Weights of a small mixture-of-experts language model, trained from scratch on English Wikipedia.
Experts: 32 experts in each of 13 layers, 128 GeGLU neurons an expert, 4 picks a token, a softmax router.
Training: a variant of Muon for the experts, 853M tokens, 3254 steps.
Below are experts of layer 5 (counted from 0) of a mixture-of-experts language model. Rows are named down (a neuron's output weights, with its number) and show model dimensions 128-191. Each number is 128 + 24 x the weight over its row's rms, rounded and kept within 0 to 255. Numbers have three digits each.
Before each expert's rows: a language model's description of what the expert responds to. This comes from a sample of Wikipedia text that the model never trained on.

# expert 7
Connectives and prepositions. Conjunctions, prepositions and commas linking clauses in running prose, such as and, of, to, in, with, and among before other.
down0:115127127147181154119094075171136140138078107112125190168115152105139203108109147094131074152147156132132115120117134157149094125170128115143105145125131167098127078094128141145151104114139134
down1:117089150139097138121130104147126123106107152114100094137119126127103156120100107127136151165152171102130087149108131107134156112169119114170108163169132078145147155112121125161113132130117157
down2:115144147140102114150151131084118124120152132138128118127095152131132124137103107097135180116131122102113115119108111113167132119117160124150130147109149107145147111117107109110128117136102130
down3:138086155128123136124135134143106150111160126156149099123140138146147135137138144066102141166105068136071128133145101132124100169098143125108087124134096121116157115143159120119118103139082127
down4:092134069174102175132106110098159099129131138106144150125155121098097091162131103120150121121123103094126081147094154139107133111110121092132106143154094128131187137109113093146123158110118128
down5:137103133145142083143137167131112188100115106159097137124127096118154141166116110155147117171146094114124156145127129190164136166111106167132139078141120134123143144142147127146099112145131153
down6:098213151134137154196133136124156101100160142135154123115089128107139111140142156097130089099106117099119128106120136148136126119154156145115136125129104122097126112139132086103108144122149090
down7:077131102106093082103120109088155149143106155132104102135171137125138133151102134101157124122123133104106155137112090082172161128143074085121147171105163142133157156118092122167174168115159149
down8:118123111127132142142132156149142157146071092160117106124098172124157124132101119111101088136125094172126141116164126175119147142171124149115128112091135146135125115112140114182116128108133116
down9:129123101098142147155094132114088152119162132157129133120127137126140113153129149119065101104115184125123104112106155123151149113138120171156121155150148133126120134138110115091093158115125099
down10:138146141118174119139116118128140176174127125105165103096128172116107093136100139110133128119107150134105150166097146133162161081141121117135142141144133098109097132092151148142085113089102101

# expert 23
Section headings and infobox labels. Wikitext structure: line breaks, == heading markers, table pipes, and infobox labels like Political party, Original language, Suborder, History.
down0:138146142118107143130137139129157156124184141090154128128152130121142142127111147156153143141155121124122108120091112130096142186104158112111167122100112155133152116143112092133161123151094119
down1:139147134148174120106135114128149129120156120056145121085118164116130123098161125120120102128172130128127095118143105110128112156087137171099164132132130133088139119113112155090112110165078161
down2:112166103144118128142118164117079155155135145163154096144172110097076128149127150123124111072159105120158092103151146140126108159087086142156118119107151121132112120138132051127168139165142109
down3:106117138123106107174098156121126128120091136128151124145079161117159100097151140162092107128129092107134132116107134153103116124156146127194084129115098094145100146103123084155083130125127166
down4:114075104108114155103150108109163162161050116133123107133132121120120123113131122155160156118146096153120110115128136135134112142124142164119141131124109168128148108139121101105153120102144102
down5:139089141173126139153111130105148114129114124112156123133071110146138127125150131111124172134125088114151161107142116120070106121134125088134156111107155149124127122110161129092105148106124131
down6:063114104132109134138133165138134157131176106115111112142141141144139197121114157129087089130098174131135110110138138078129091109118129149093122100120129101118128105140120140127165085136118146
down7:129145117171147165119105101105141124115127173080154180102136101113140195100109115200195109138103176116141093136103112118139122141152138123102178155157136116094131129128146139113105161111101123
down8:130135089149128176121179150171125102124155125165139146184165135115118111132149107135157095150116099161150137145134132159127141127130133102105132168165159145125185138086096131135132134142127142
down9:154134153168139153121157102113123126133094090111145128129094162126120157186170112083145161091134131086126134125164163079127110146138139160132163136122124170153100125099120126137125137127088108
down10:135134127113103147139146112069156112106126143144163092107145152116143156111116109128073111116095149156140119116116098094099142119164129152112127145117139131136146087126144113168145124136162096

# expert 18
Mid-word name syllables. Middle syllables of Indian, Bulgarian and other non-English place and personal names, such as Thiruvananthapuram, Panagyurishte, Murray, daimyō.
down0:116089126129108095145128126127172129151116122130146139150104117139119158113091098088134153142115132154130122134112154154129097104092134109084165132089126117137171148129127135095141133099089158
down1:150124140101061158097138130122140128121168142136105180165107156129127138166153087139099162109124174095143088105142101143114113107159118124100149132087101150103149128126113152146111120108125077
down2:092097139107151164108140157142125143102189164137116100143140130138097157085140136121183127119140086116098134118097104106090141115069116122119099161168106142169142092126151130148133157124113133
down3:114142121135174142149106148121132131137125101128167154129134157112125104130120096124164153119129139141099131110123154095166139096125139133128130149160110071104134104095113089094118181102167123
down4:136090123125088115135133130128158163051093123133119125100113127113144144157125096137180170143115134139150116106162151084152126092123122162122162135132081155123138155164111129115140121148135102
down5:072099137135136173105146125148129094109104116146125159080133131108147109130144142131144085185134115128142127104126173118129128124099113132156142131134124115123153122121103118110117103102134145
down6:143137153112132113114121101111153120105121110151132153124123097134134162130154159075138144127136139129123121112097071198108074113112161137115170093147113103110111116124127179116117141140121103
down7:147166122128105149128131177143115126141149100161143147041156100087121113117118112153110122165088149093084141133120154162150141159145104116138126135139125114162116136132153097122146129148093106
down8:117100126124146139162112098120143142144132124166092134078127139113138094128117137133098113129092186173140126170133113115156113140131100095149119153142124170088157108110109130127166110141116095
down9:143125101156134098132120124096108143146136102120116129089155135131135109145120134144150140158143166063130122101117163159108100163132129120156129115154115132093145123147124180094144102117150153
down10:125127090108111140170133140123122109135099155121131108205120131142161139117172179162168158135161131139127172129160118153120086143151089157115146107075137145114128128124187164114135088120084112

# expert 22
Mid-word syllables. Middle or final syllables inside longer words, like ar in libraries, or in error, al in Funeral, ine in medicine.
down0:135139145119137165129093124131122150110120166149097113109145112135109129136140162099116161120116147124144149090108122097181154128118144143117146104116099126112162139097151120096107109186095113
down1:155127117119102125155121129136093087122137132153117115109130103118118116120093116154098129147108089120108137132066134123144108163133149122136089165135090118159108101134116139188114155114064148
down2:129066147134088063116120139129137103186131166116124151129092147117095097160102121160155196122092133113106138133131122105111073124094171129107137145155153137126105130150159126148094114128074129
down3:160166133146139141121125105108116188115119139157157151108133111124089118158119143078114146093149104129134140088091118102112132131134151122103112131106132100135107141165105091157146098146096118
down4:146108122101106144109137118115134119131127102140142188148095123103130182127142129138167166151166135131144138131140102124108097151119168101132116171143105129107114152119120166112134126117104124
down5:156130131119156123117166113127134088113130163100154140148139141103186113104188137141111114143103170138087156146096089097149140159163106121115119142110110095076110130127135107114134148098155140
down6:138137152126101129186117113135103185156132150135118134105128114142101106131128116126160117138169135114128142171152135108142142144149094121153119168136146130120141062161115070116105126133145102
down7:110147182122139106158115090149125153132150176151128119127094154110129131166131124131150090142126111096107161121112102110157152127154116104086123138129172113121128145125150152133136177101150144
down8:154154151092139123110158089120131128144079142102106095121131110158162120103156177137123113173113106062147134097094168110141152151114108110154121115153102149153115126109170089161102118138160159
down9:146108139164127136107175083148068147144087162133113149152168124139131137104174150147123160131123170084112135127161152159083117095104101106135126152119089122109146116138155157158158112116156130
down10:136117084091075142103167106101118171144144124141147145111104091132118164123098114090129110143116142134116168127098180096132137101129122143103129121100154106103159145135133123176158154125136153

# expert 12
Word-initial pieces. First syllable pieces of ordinary English words, mid-sentence, such as y‑et, un‑ma‑tched, o‑bjectives, pro‑portion, ep‑istolary.
down0:170107139137110160086148138132128160110133084086143106097129141152108107114112131116102187148126117110155155139137147125164121157144056135142155056119177098141101141141131130134156113136137146
down1:120131139122118148097126118132127113178102123137160124124123135121124143119157108160139173106156114102123102097140124141139105136150123156136123122131147144103116149138140090185120119079148140
down2:111134150114132114129161125124142133091154153172110127117115169099136111119109108096153126161094098120080118132147102099106121124151096101147151105076131108155144140138097158098128110123124139
down3:121116062117132139109142161169154112143085156149147110137133122106108128163124132101161161107131145133158131101117168105147105125171141099128118131096162110115111109082111126115126132119173140
down4:100140173111141122164048147147157102114144118085113139146186102112137115171094138109135175144125155160135142161152082123139117171162132132109171118078104113122173162148131117102112143135132142
down5:152107133125113125123106088095145155128173136098110136102099124132155119117144117117117128139150131130137082097126121122107133159114113164126082109174112104108110110106177076142122162108188147
down6:123085158102139111104114155157115133167135101124121095115083131123128117122136100127131101181132155130128133111171129131112156147128116138121103149138148132108058160190091108096129110101109163
down7:130148169161109134142127094097135109142123132100134122079095154111162109120088092167115109152138115129120128130170109152150115139086114125141107122114097110144094102102117164113108127147135113
down8:114150114115162104129133150135140165139121120145134111141116130133104140172131086110124084159119115116109157159113131103114165134167118110114141136155149105134157146173127113118136144114118132
down9:104118123142128118130147099148128126109126137131098116071098111122180104121151151167138166168123102155120112128127110135132122146095137107129149087125109097141118117146108168124147161105159091
down10:081103176128112148114118143205109101155105107132137128098124120114091103142115109102140090142139163122105144143139127109170126085136146116099121101138116133087130117166106138139129135154145111

# expert 10
Plural s and nouns. Plural s and other endings closing a word stem, plus short common nouns like work, game, film, area, role.
down0:145131165115131143134138123145155098113180135135114075111072121125100140139136163100117085123142139142173140100135140141142090078143157111121127095112145171089107111144160128101108140131149112
down1:175128149121161094174105120081085122062149144101089167149100161113142127192154121135112114126165141102110120117137104119121156141135090167109109133134125124111109135082153126082112161160136142
down2:100139122140155144151184126141152150156127132087163130148111114143133157125148139113114111110092156096130103162152168148153118124101133089128101129128147115138128111118130142090114127099113116
down3:081107106170125059159149138125153142158121114091138101106084111118098156108147128142135127102101121137141064130133087142114131106137133141102145068149138125146162108109105115136146121106147132
down4:087093118155148131114158118098122122122158105166119163121138159114149091167128132144127146146123162081111111119111079178104123103088113138138132050155107152132139135101127158125146109138133111
down5:109144113152119139187174150119060081118142101104142113138090171160127156166111116123096122094125125097157111115150105124152134133152107172177117175165130121126112140148104119113129080129116131
down6:147073161110132168100102150147144136100131108125153132137101161140115134138170125133162109138118117135088104130110153163139145146101148095147077092130106130086180079142129142133117092154122139
down7:100128119095176085135162131136145119127110133113122104110105099139101131111131168116122090160134119121125147104118122120164167135107139136101144093123142157168191136140113069163073119181138154
down8:148147118164153090163130131116111120095170132114125142119112146136128133132156153111116121124135126110132113175147108114093133179114162169096153146118109154148142106191090098127105174144149154
down9:189110084184133072131144113090147105115112151141140147141146130126157161108142176138106166145105133113129152144105132131100116137072127134087155150102110133137138101087136128115103080161147158
down10:120111157127124162102128140112184155120148105141124155033149111152095062102142105127108139115117154140100108130122108137142147129131137126132144117130183137148099150126160109153107132124139076

# expert 8
Infobox and coordinate punctuation. Infobox field starts after a line-dash (Service years, Opened, Successor), plus parentheses, colons, hyphens and degree/minute/second coordinate symbols.
down0:110135135142078096109100112125179154139117158156127154092087141139118138133108123113102137117123106129109164099153091143144134130151186104113117148144093101147119136128129138100165119122143127
down1:142167118129134145091128123123124144129103109167110150175125113110092119151162160135142122144121132138146140110104114143187137134145157130143096159110134132121098160174114061126134129092120114
down2:129067107139149148155121123122118114144137132130096075072113151141068122133146097110099157120111122147136160162159103125150101127150115104185170133121121097086119153212144138102107084115117117
down3:127146118089128115140151173147167154089145099103083154149111133115140079100145132093117138109125127103087158146152142167096156127156138125121098119127149138155101153106139114088089117170143086
down4:127110117211158088166134080122111128140112178121138118129165104077113158172112114128150136135120163124152076137110115130148135160125136125152142156123114130126099085148095123133155075121141146
down5:167133118162123116099159101101122146141112095112145132125140142102135107149145096113111143127077105138150141136107140152162152156149121113120143159128087132151103120148168139144163129121122119
down6:128143147131116131126081148132097130141148141116157145094083126127135123135109140147085138154157150078143122142158131170103134087136106069175121095130134136170144142116154152120112084090134111
down7:101110157092122155122118191138150122086134103136132179117110158110128115137120099161133120132087153132092105151184120117088160115148154131116107143158134111138099130132127108129104130102148122
down8:091160119152148182094121143137103151141121125142153148168123141119127175139108113150114131132129120125157101146142109119134102132133144168084116147102110171134134144132138099150099139117118199
down9:132160121145129114133140176111110133139130110129117120119134108126157126139085137160110134121104102139131082134112111123131161115133096173133143121127131127138101096107135155168100066169133139
down10:099123118155106137161191139149178094141108065111113088103116163132140143167127150113130103119131140145098141172124148123089122154150142131131107135130088145124089118129122127121148188141117112

# expert 14
Ends of proper names. Final pieces of personal and place names in lists and tables, such as Keyne-s, Paul-son, -ton, -ville, plus William, York, University.
down0:132183102145141132124068130126141134092164148120092153114117176143132131116117124115141082155111169130099133115124113116132132141123110140157108132150190140171150177097101152126112121133139138
down1:110145133129157120116077130096174135133135106151074100092116128127117115120137165139144126126159135081170171079122141104104095151126100115147139148145114090097154143105154099100162090131088153
down2:106117143095083168153155123160115132126110144138135153150104126084079128161138094113084135124135146092137132142130111088147097109183116130093132127104119149173121144153118105141135163099121137
down3:084162152133150131102113162109115133111102147185117139104179136120141072139136173115130152132138150121113095157118143173115095169086170149100118144132115122132138175119107143134134138124167141
down4:153118146090141129118118124147135101137116121083165078078099135149136129109152084131149093136130114106110104139140161101136135101114107120091104099110106140140121127113121167140095145105153127
down5:068169118093103101152108136133109139097144144113108146092130111147121118142160115148141123139131087087124101084109095160099158127099113142144110164127153096137114105097130097139168180163106137
down6:154143117141108138134115103131136116171110147110098137146109067117106100101147137139074134134128109137136110148157081109141149154135116140140172142134125128099104111099082113145124136091132165
down7:144135170171105084098075127139139138120110171134073119124092167143142141138167135105090122134138134112125105120093095131102119126108140125088133115129084114099146138129109159133167147141113153
down8:115134143085129132090089139152117154083146115153145162151129115132089112105149129083166110099134133109168102121105130148080145108158163111096159106142140117185138153157085152129089081117131156
down9:145136158094129150151098144101126154172128143155133154127086149096135133122087149167092111118160161140154159158161159145137168179164126116125155084116128163095082100128172134158116130139147130
down10:110149135128128120178129114123148096175173097156119148130164146154154164112105145167152146148111180075087137113150157114112138109126125128140104079146159163105126159115108114128124133124109107

# expert 17
Consonant-vowel name syllables. Open syllables like ro, la, ra, co, pro right after a capital initial in foreign names, e.g. S-la-via, P-ra-desh, T-r-éguier.
down0:091108173114155102127130124137101101166136104124114133180148148134122160139079093145137109129152097138076150186137120082128155163090161116106120187115092138128164116149124142125142151129113109
down1:146113114129152118118156103103076079141129134094100123096145133143098165120097130107092138103114097158143147097134136097169146122099154156127073140145111112139105127146141127176134123171165135
down2:154117153104162096163128165111142124137135117137148133145169097139166130100122141130156130143110141128098170135129130103132102103078164144138153122121090116151142139087127145108170115123093094
down3:107082130148132122147143144150172147184114139132119134157148104127103150098123106102111097126145135157160117113173120162125124115182168136123146121158136144116155171124102138140177094122138157
down4:126129122130142117144102153156112158150102123143087150153117102130118133167143128078115167102130104127089167137134131083152100127124098154156150150097150130144123115112111103130140139084162137
down5:162113147160163118137177185129150143143151097133135073142099162136138134102121104151163122126080101102139167102126154099150132180131132126133144159159077133121137100126094103129123133103131165
down6:122090163169070106161106114148142119110125173150119105120108123097104086120088122171083127105099119125133133158116126152091121145154134133109143112102120137111095070144119152125152150094128099
down7:152119112144103099135102165151135133170110103068148140118173119116173106111123093135179123177075140132149151094127148159106110107132144159120136130128095107143117128095133144169125104155125122
down8:102100059137140133131132129111118127142152113170115176144133130082162124127161139134158093084147178175091121155148095137078093122123154149155112146164133131144100091108143142149183101141100128
down9:114127116131139140099128160113138081105178123177145121109131146113099104165138121144126125125112179170079136138163129119104113128118129127173099137126127132099166155059120131154129133101136149
down10:143150129120112142125159156086179140114107111148126118137171117153117148077123129099169138134108067075099121118114116135107148155056111121134120139109118151159164137150172174117133101179128128

# expert 25
Table cells and headings. Pipe separators and cell starts in Markdown tables, plus line-initial words after headings or line breaks, such as In, The, See.
down0:148061155080117175157167109082143100168114160133156174134112154110164137128143089140122160136141170120143142154100145084099077115123102124123117124125108132158155080142134125112167134156168082
down1:156137164132144127122127109159108163114121165143104128099145133108133110135111134125105140085065090123111147128117156139167133146154116156131127132084187149178166130164150156145123110106119139
down2:136134084107127121120168123125123130107161142120137098117131133151098126144173133117145111094118118136098134115113134176111090179183173134136093149124147131130148139140100120165085139108114118
down3:151145091103131164141129148101076134094135103153140138144107117138113126130139157113155128134163100121132101120122158134161160081091137101109169142082117121154125204145110164120108148145120117
down4:150174111146112088064124148110128164129089132118121147169151154109115151146124118124149103149123135122171083142086118117115125162100142149154121170175120137093145126149129129171151143134146158
down5:177108112085119139108156125170115136140146120127094148124147133126108153131131145142117141144116111102137119141137072126122123125141129129104097170111129139100111110111092141125123113097152116
down6:104110146123129128101136168170124136141114140139111164120149138147096151106144105105152129103090128147100131125153099136081163119154128118094140173134135173112125120157119154157098132135161106
down7:108162106121147105128135173122072118118102109112107174203090128141119150126156111174118110121117115097136144096152139149156148145157124125107133160099142119138144113094154124103158117174151137
down8:126110086134121135105123133131161139087123121126173141119092106082143091161102127142115100196121131139112134132151124066122119138156126137121173102122177127140100103105144154113148141146121129
down9:165117102145133131138156102094136146095148123091120122124067144125130126137093122130113134148117136145110123119148140100144127110117127111153118107131109131138111124113105107122127114102138094
down10:183178183094134095111142159113100152117169116146129148136174142120143140098169105139138092142107127125145107093101096161111148119146120152156106137139133140133153100097151106162139122080125144

# expert 3
Acronym capital letters. Capital letters inside acronyms and abbreviations, often after an opening parenthesis, as in ZPVE, KIP, IXPE, ASSR, and initials like J. A.
down0:106152155114085127137122108147166089171131169087129096137106120122088149130145146083153140145111173142112142155125132117150128128123161094104119132110109113127103130104152144112162150129133099
down1:123111120136152094107102167111129112131108146150137135116158128123100120094137134102166102142145109107093155130102148150109146138113085137168125117136111150123090101159156096148146157153119169
down2:128100126125103136138097161095162135097136117095102144155107117109086144166102139135109135138111134163115134138151134121164089151099083153120130170112139108117136176089119142107116109167142104
down3:132139068111154109107137169094100120147114160134153122148200130144122147140141144135111143133119139102145091120105100149104122173152123171165134117126142101122159131128132077089131110146136122
down4:094110139125151108070121139144110074136115099156121133161060104128133139122152148136135091128121123138097131104105096073132113134126156082138134159146160147131116141137145138142122156155118143
down5:154118128107138120124096116146123106092113093147156146089110109115093139133104138118125102127074143152112131142169114143099119159148144164107110161112159141139112130138088117143128086144145128
down6:118144142156103158124131166144136116120138111197129158130123113140075134149136126111127159125110109120118122166112168128144143143113103176126133115164116111172155176128103171181101168142113129
down7:132134091154153107120130142151116123151106115104085111152128140160102121113152124148120127142111110101119155116152166118133106175129086162119114102122098130106126142122129154140151163120115196
down8:137143124138131118069110106098109154110107114122109157083159133102136120134100176121138132138132099159126116123138140141131157151131118122098166172151111122110113136132106138124110120135143106
down9:104120110143120121097161159131129115174112096141141117125123146129124121171155070124111142118126128159122127144118118106106094128142108108163136149115123129172191138125140138105117109126094119
down10:131151110116124140141093145115116135123090117166098124172122100121128153163103148145103159121143114127082176142125139161142122104135131168062142114104128111191134129121145134128147133130168122

# expert 26
Articles after prepositions. Determiners and short word starts following prepositions or verbs, mostly the, in, a, an, plus co, con, pro word-start pieces.
down0:121136131101177140137110138145142135118146084059117133125159126148122158119108144096149168107099115116115151139148124144148119111138135123149143143139144119127122162149140089138135175119111118
down1:117140134130110175115121111134132145091176143090117174135080173153138114164116113136159163124152153149171157114119100136194141135093120092128075141140110122146147146126110126131159146168114073
down2:167051085100121130125115106127177137144121146132139098125171109145124137133095131114119133141097094099111131124137172090120124171095141090158129088090092187150136099148150122122168143135116103
down3:076102089163108146158116091072117126142061110173114136133149133141120119114139133140099135144115136134103133083087139142106128144106153195117118138139147120115111145146088127139106111132144112
down4:146141106114137099101132113150170156125153138143099154166129104124135144166121119134118161123070088117181148131093148110127126097177125112124078140121107126118119106105116107116156145128132139
down5:151123156136161159136121093107175112098074149160092119139128145126108122079099127123104160110124117102103108145112172145119155100135113170141137139121129120127148151112108166131109130136166101
down6:162130112111135118124131102116170152116095135087110124112135116105057099173130143093131139155160115140126118160106118105112133113113130108107162148134114088121158118132136137130114124120134112
down7:145133136156128101070155154117157147151098093125091151131119146147100144114119119120146125139146138180089123124173152118126128115133129087084124115133135084136147089140128120118149143114095140
down8:090107113118114102130124160153134123118144147117128146116133131096102100159118148082133100126133175116104127155104161098076123181157123129138150150115127095098112130117052132146133099111101121
down9:106139131137140125129104127094157095089144081076139134105137117133147154136135123109128127163167103149145131139142174143149149157157103125087148150132162110100159118139141127131096123125157147
down10:083148156127115102154109135141145123118116124155153146169103175126130119129137145118058106134094159131104130089126121137106158136147090135115119126121129122122174127106108082159155172142124154

# expert 20
Prepositions and connectives. Prepositions and function words within prose, especially of after nouns such as examples of, also to, for, from, with, into, during.
down0:122122114157095101163151152047127132115159169099128145106134104140099120166113149133093119136107125109110136131099113091090130116141128110142133143161135095120125077114150091115119152158156145
down1:130149113126103131107096069144136081102127137139152175156141114116135156140099120090120152138149179140089141126150168138187137103098123169094102134114110114127164095109091142157165081145152104
down2:112102100153139129123210130133146141119147118108124166120146158117110147114156146113122120148131164131157119107140129075097148079157091113168133122105160077103107142134086135096129151153124137
down3:158126134109165113119108107147110076153117127119191123138097088096134105131127123145160064152138144115131130150134106149104170162137118127083102126105099163154135137106144182126140111098129149
down4:138170110141112124109122126143165122116144150131140161121122114088137101120073147114095177164122127142107172174141124096120155125162127126133139131083115111173105151096132110113141107095171135
down5:130108123101141107116124081136139133164129118130126097085140178155117182133159121102092170077153104110110138130143111118118167128144139112136123120140105150144106152156114137128111161181128101
down6:140133110133105137141172109118121109105147160140118127100134168112120153110145126138151120092152163140158132131099136145130116062099109142109139050087165099145122184137142137127070129102143151
down7:093131125149114139083102207099143134144146135148141136156155103113106119104062122139161151157140138136121113139110105122129092169117161145110146131113131095106095137102135077178165147188136107
down8:126134092124126133122152118109100138113104116133107132135181147125118129141142144095126107110103142101151149139114141142154129108121100132135098125146123124131131162153135119093112115138161092
down9:130171085143126155159118174100100141157138120126112119100126156135130118097127132128138117127106143141154104176145112108106140149127124153102139127134155172127115111112119097107116169147131136
down10:114100122103168148093116108131169131153127105112096159127125127148163110145121118111108136106104160164151099120142124104147121132208154117153089142152114130103112133118122102136115130131155098

# expert 19
Noun and verb suffixes. Suffixes ending derived words, like ed, ing, tion, ity, ment, ship, plus whole words such as building, that, time.
down0:123180167098143131064135148093151177133140152146141082117110174106121143104142155135124105137128178149133080133102102109138077126112094123165115116135144118095095141126149107133131117106112153
down1:139105139140148133147108141136069127149147120169124153088158104139123118144109140126133139138133125137155141173101127152114143130123111125113131156151125130119142161099101136166136110092138126
down2:126144192109141110126116149132124111150133135119139093094160137144122088087138088169093090156154110124081150148112103140108147146082137133111086177116116143112116146093141127165137134128159150
down3:092123151129102130107179138114171134194122138120131126121139140149115125098157140155120175110103123120115143152106176133105168112124201106138113163130107138130106051113093156156129098141184125
down4:106135142090137142078138120140093096122158086121177130131149092148120097135125124139138136167125136099117147144174118126139141110117087122138130144107134138106128146117123104130162144112159101
down5:129119093164156102134151122131094150121164106108150158123174138113151127134110086136147111127141087130112138139166105139145114105139111122148151134160155127097103096140166117117145134059145142
down6:102110141088110148156102153098127120128094112124133125061138153143127128152137113109108098150165126143135135116108142126123102153102150143126149130152116177119111164124131151154143110149159100
down7:128121130118106137108149120137113108096125104123119139099141135140103099111146114159118178120116130135135135140131139178100125133109133102135151128114144189132129161098123129161141139052125107
down8:112105106131103091153092152131156114136158119150117159147151174138128064142113098139070120091124138131137066128172128134141169126132125114146127133098170144141097129111103128107117116107107099
down9:162150122117097114170090141111089131125123158158087123127129153117163079121065147135120114132182123138144149134118108137072097159131109146115170115154141155151094109164121090131154133152161154
down10:133155161078100095103138108143142127112109144111086127095105117150135166136130134116125135094144130102104130140116127095127145151105138077072127111142132154146133118144097128136131105181104154

# expert 16
List dashes and articles. Line-initial list dashes and in-word hyphens, colons, and the articles a, an, the, such as - Date: 4 May or after-school.
down0:105105159111145124137163085135129104172140153114133163125154099131134154126146162120157089179128127117104156141080170147126128127145145100150141088137121125112097121095179141109119126116134138
down1:111099146108078121101124117114158091119127136099166138105105144115123169133130095115121097153101130119141123157132063176082146153120126117087083149117154113162153115115163118126167121145113135
down2:109149022129125134172087069140152123108088125105091115115120146102178161143113146129107138128117140127135140141115139154160135137094112117125129165147150109118127104098131097110115116139104145
down3:072130122117136092103085113121177115133105146125136169138113125118099167114129131165158139102120125126111149118111160156141151132138165083112126147130113134109160124119141108151111133140141103
down4:083172156149091167148148118136137134142136134174136094084137168129119115129148165109098086139149112153116166136141104127173134137154105110128106176121158103165155084126125146149130155130136149
down5:123085133143168120110144127143099141104147141151123137111116149151126108102149121142111132138095100120159112117137104148113152099125137085133154102177097128105152155076168147117098109133130119
down6:127146042097117164153149145155125147098146118125176116104113126139111133140122131096162089148097177126110128115123114138151125129137140123120151123100109114130087111084130127111109135137131147
down7:087112103103137107136109149145128138141126105077136113177095141115119105159141157128147125172097139132082138089148133118086097119086161115121142114120148118124107150142096101124094130109160128
down8:093148135120143158163140090150143130152139110122083132121116172125178165095155114126088092119102153103113164095130158138145089155109163084127116128102143133102100150145141155075122127112153126
down9:148111164161149182128100173132124162124111131118115123131132162113166101122131119136146096131141158145118167129133109131084107128124136138104140090107134162133165106134122145135103151106073140
down10:106118111115079118178144118109127105112138148105129105136138118108110079146115142123137152134147093125124161143111103169133191139131131094161114159114105150170112117116114109132132186096084119

# expert 11
Word-ending suffixes. Suffix pieces finishing words, mainly ed, d, er, ist, ish, ian, man, as in P-ed-ro, Span-ish, write-r, Social C-red-it.
down0:152128131105174127134124116130096112140126122114184133168147096076140170097130146111184126156118135134148149110118156093144096135144155169140157111154127143167152120101116212152138141120104168
down1:149097155183153142138182089124081105130145185131132147134133168119140144154121154104139090146133149154114156144125153103121142122147139143131128126122099091111108135158117151149141081111119145
down2:117101133145054139122083116130114092132140156131143075135091135133130095147102149141162124109141109179110083114094109157160161151160087147121175117133178117168111144165106127139118133139064154
down3:140119139109145106142139158080116141104096118123102135138154140084134145128118127130091148121126124156148135146155151143106157138143116134210094114106134067134130140114125138145106135124105117
down4:147146095123108125136107144126155136067138132162141137114149156140132125160154162123129125155131107122150099140114131100118163146115144136121152158111123138090108128145113156088073135148135114
down5:153165116087074084106142126154111124139141103104141176134107123141107125156130098126170125094137080104164079109132113136152096076148138131124122109130128118105117089121134167168103140098190119
down6:122109156157146143126097137101133167081151141127079117120153104111114156087163159115124140166147126132087134124089128131124141148134156107121129101140114126176162110147151141095146136138108147
down7:156123139135125128168103077127147124116097076147118093083125124119149071129123151154092123126159131115073143135133132125146141136121129144161119126093130099143137139117118110091173114162145144
down8:166134134120105096157126134100090110162162104080095105137153098116109094107162101159121134171129097107116166151118095087144166149133104166168090116118145127131126146137104138136161159140184160
down9:098153115066151129134140124131158110130106136165110137114137122095114127126121139119126111124134145113156130144100086129118104043125110150154127145137136123157142134142135143184121131140147155
down10:104083103104147113117118126165097089146129116117154062137105116136123125072128147079121086150148122121127124113137125108091155132133084103104114148189132119138114125174151148087125136126108163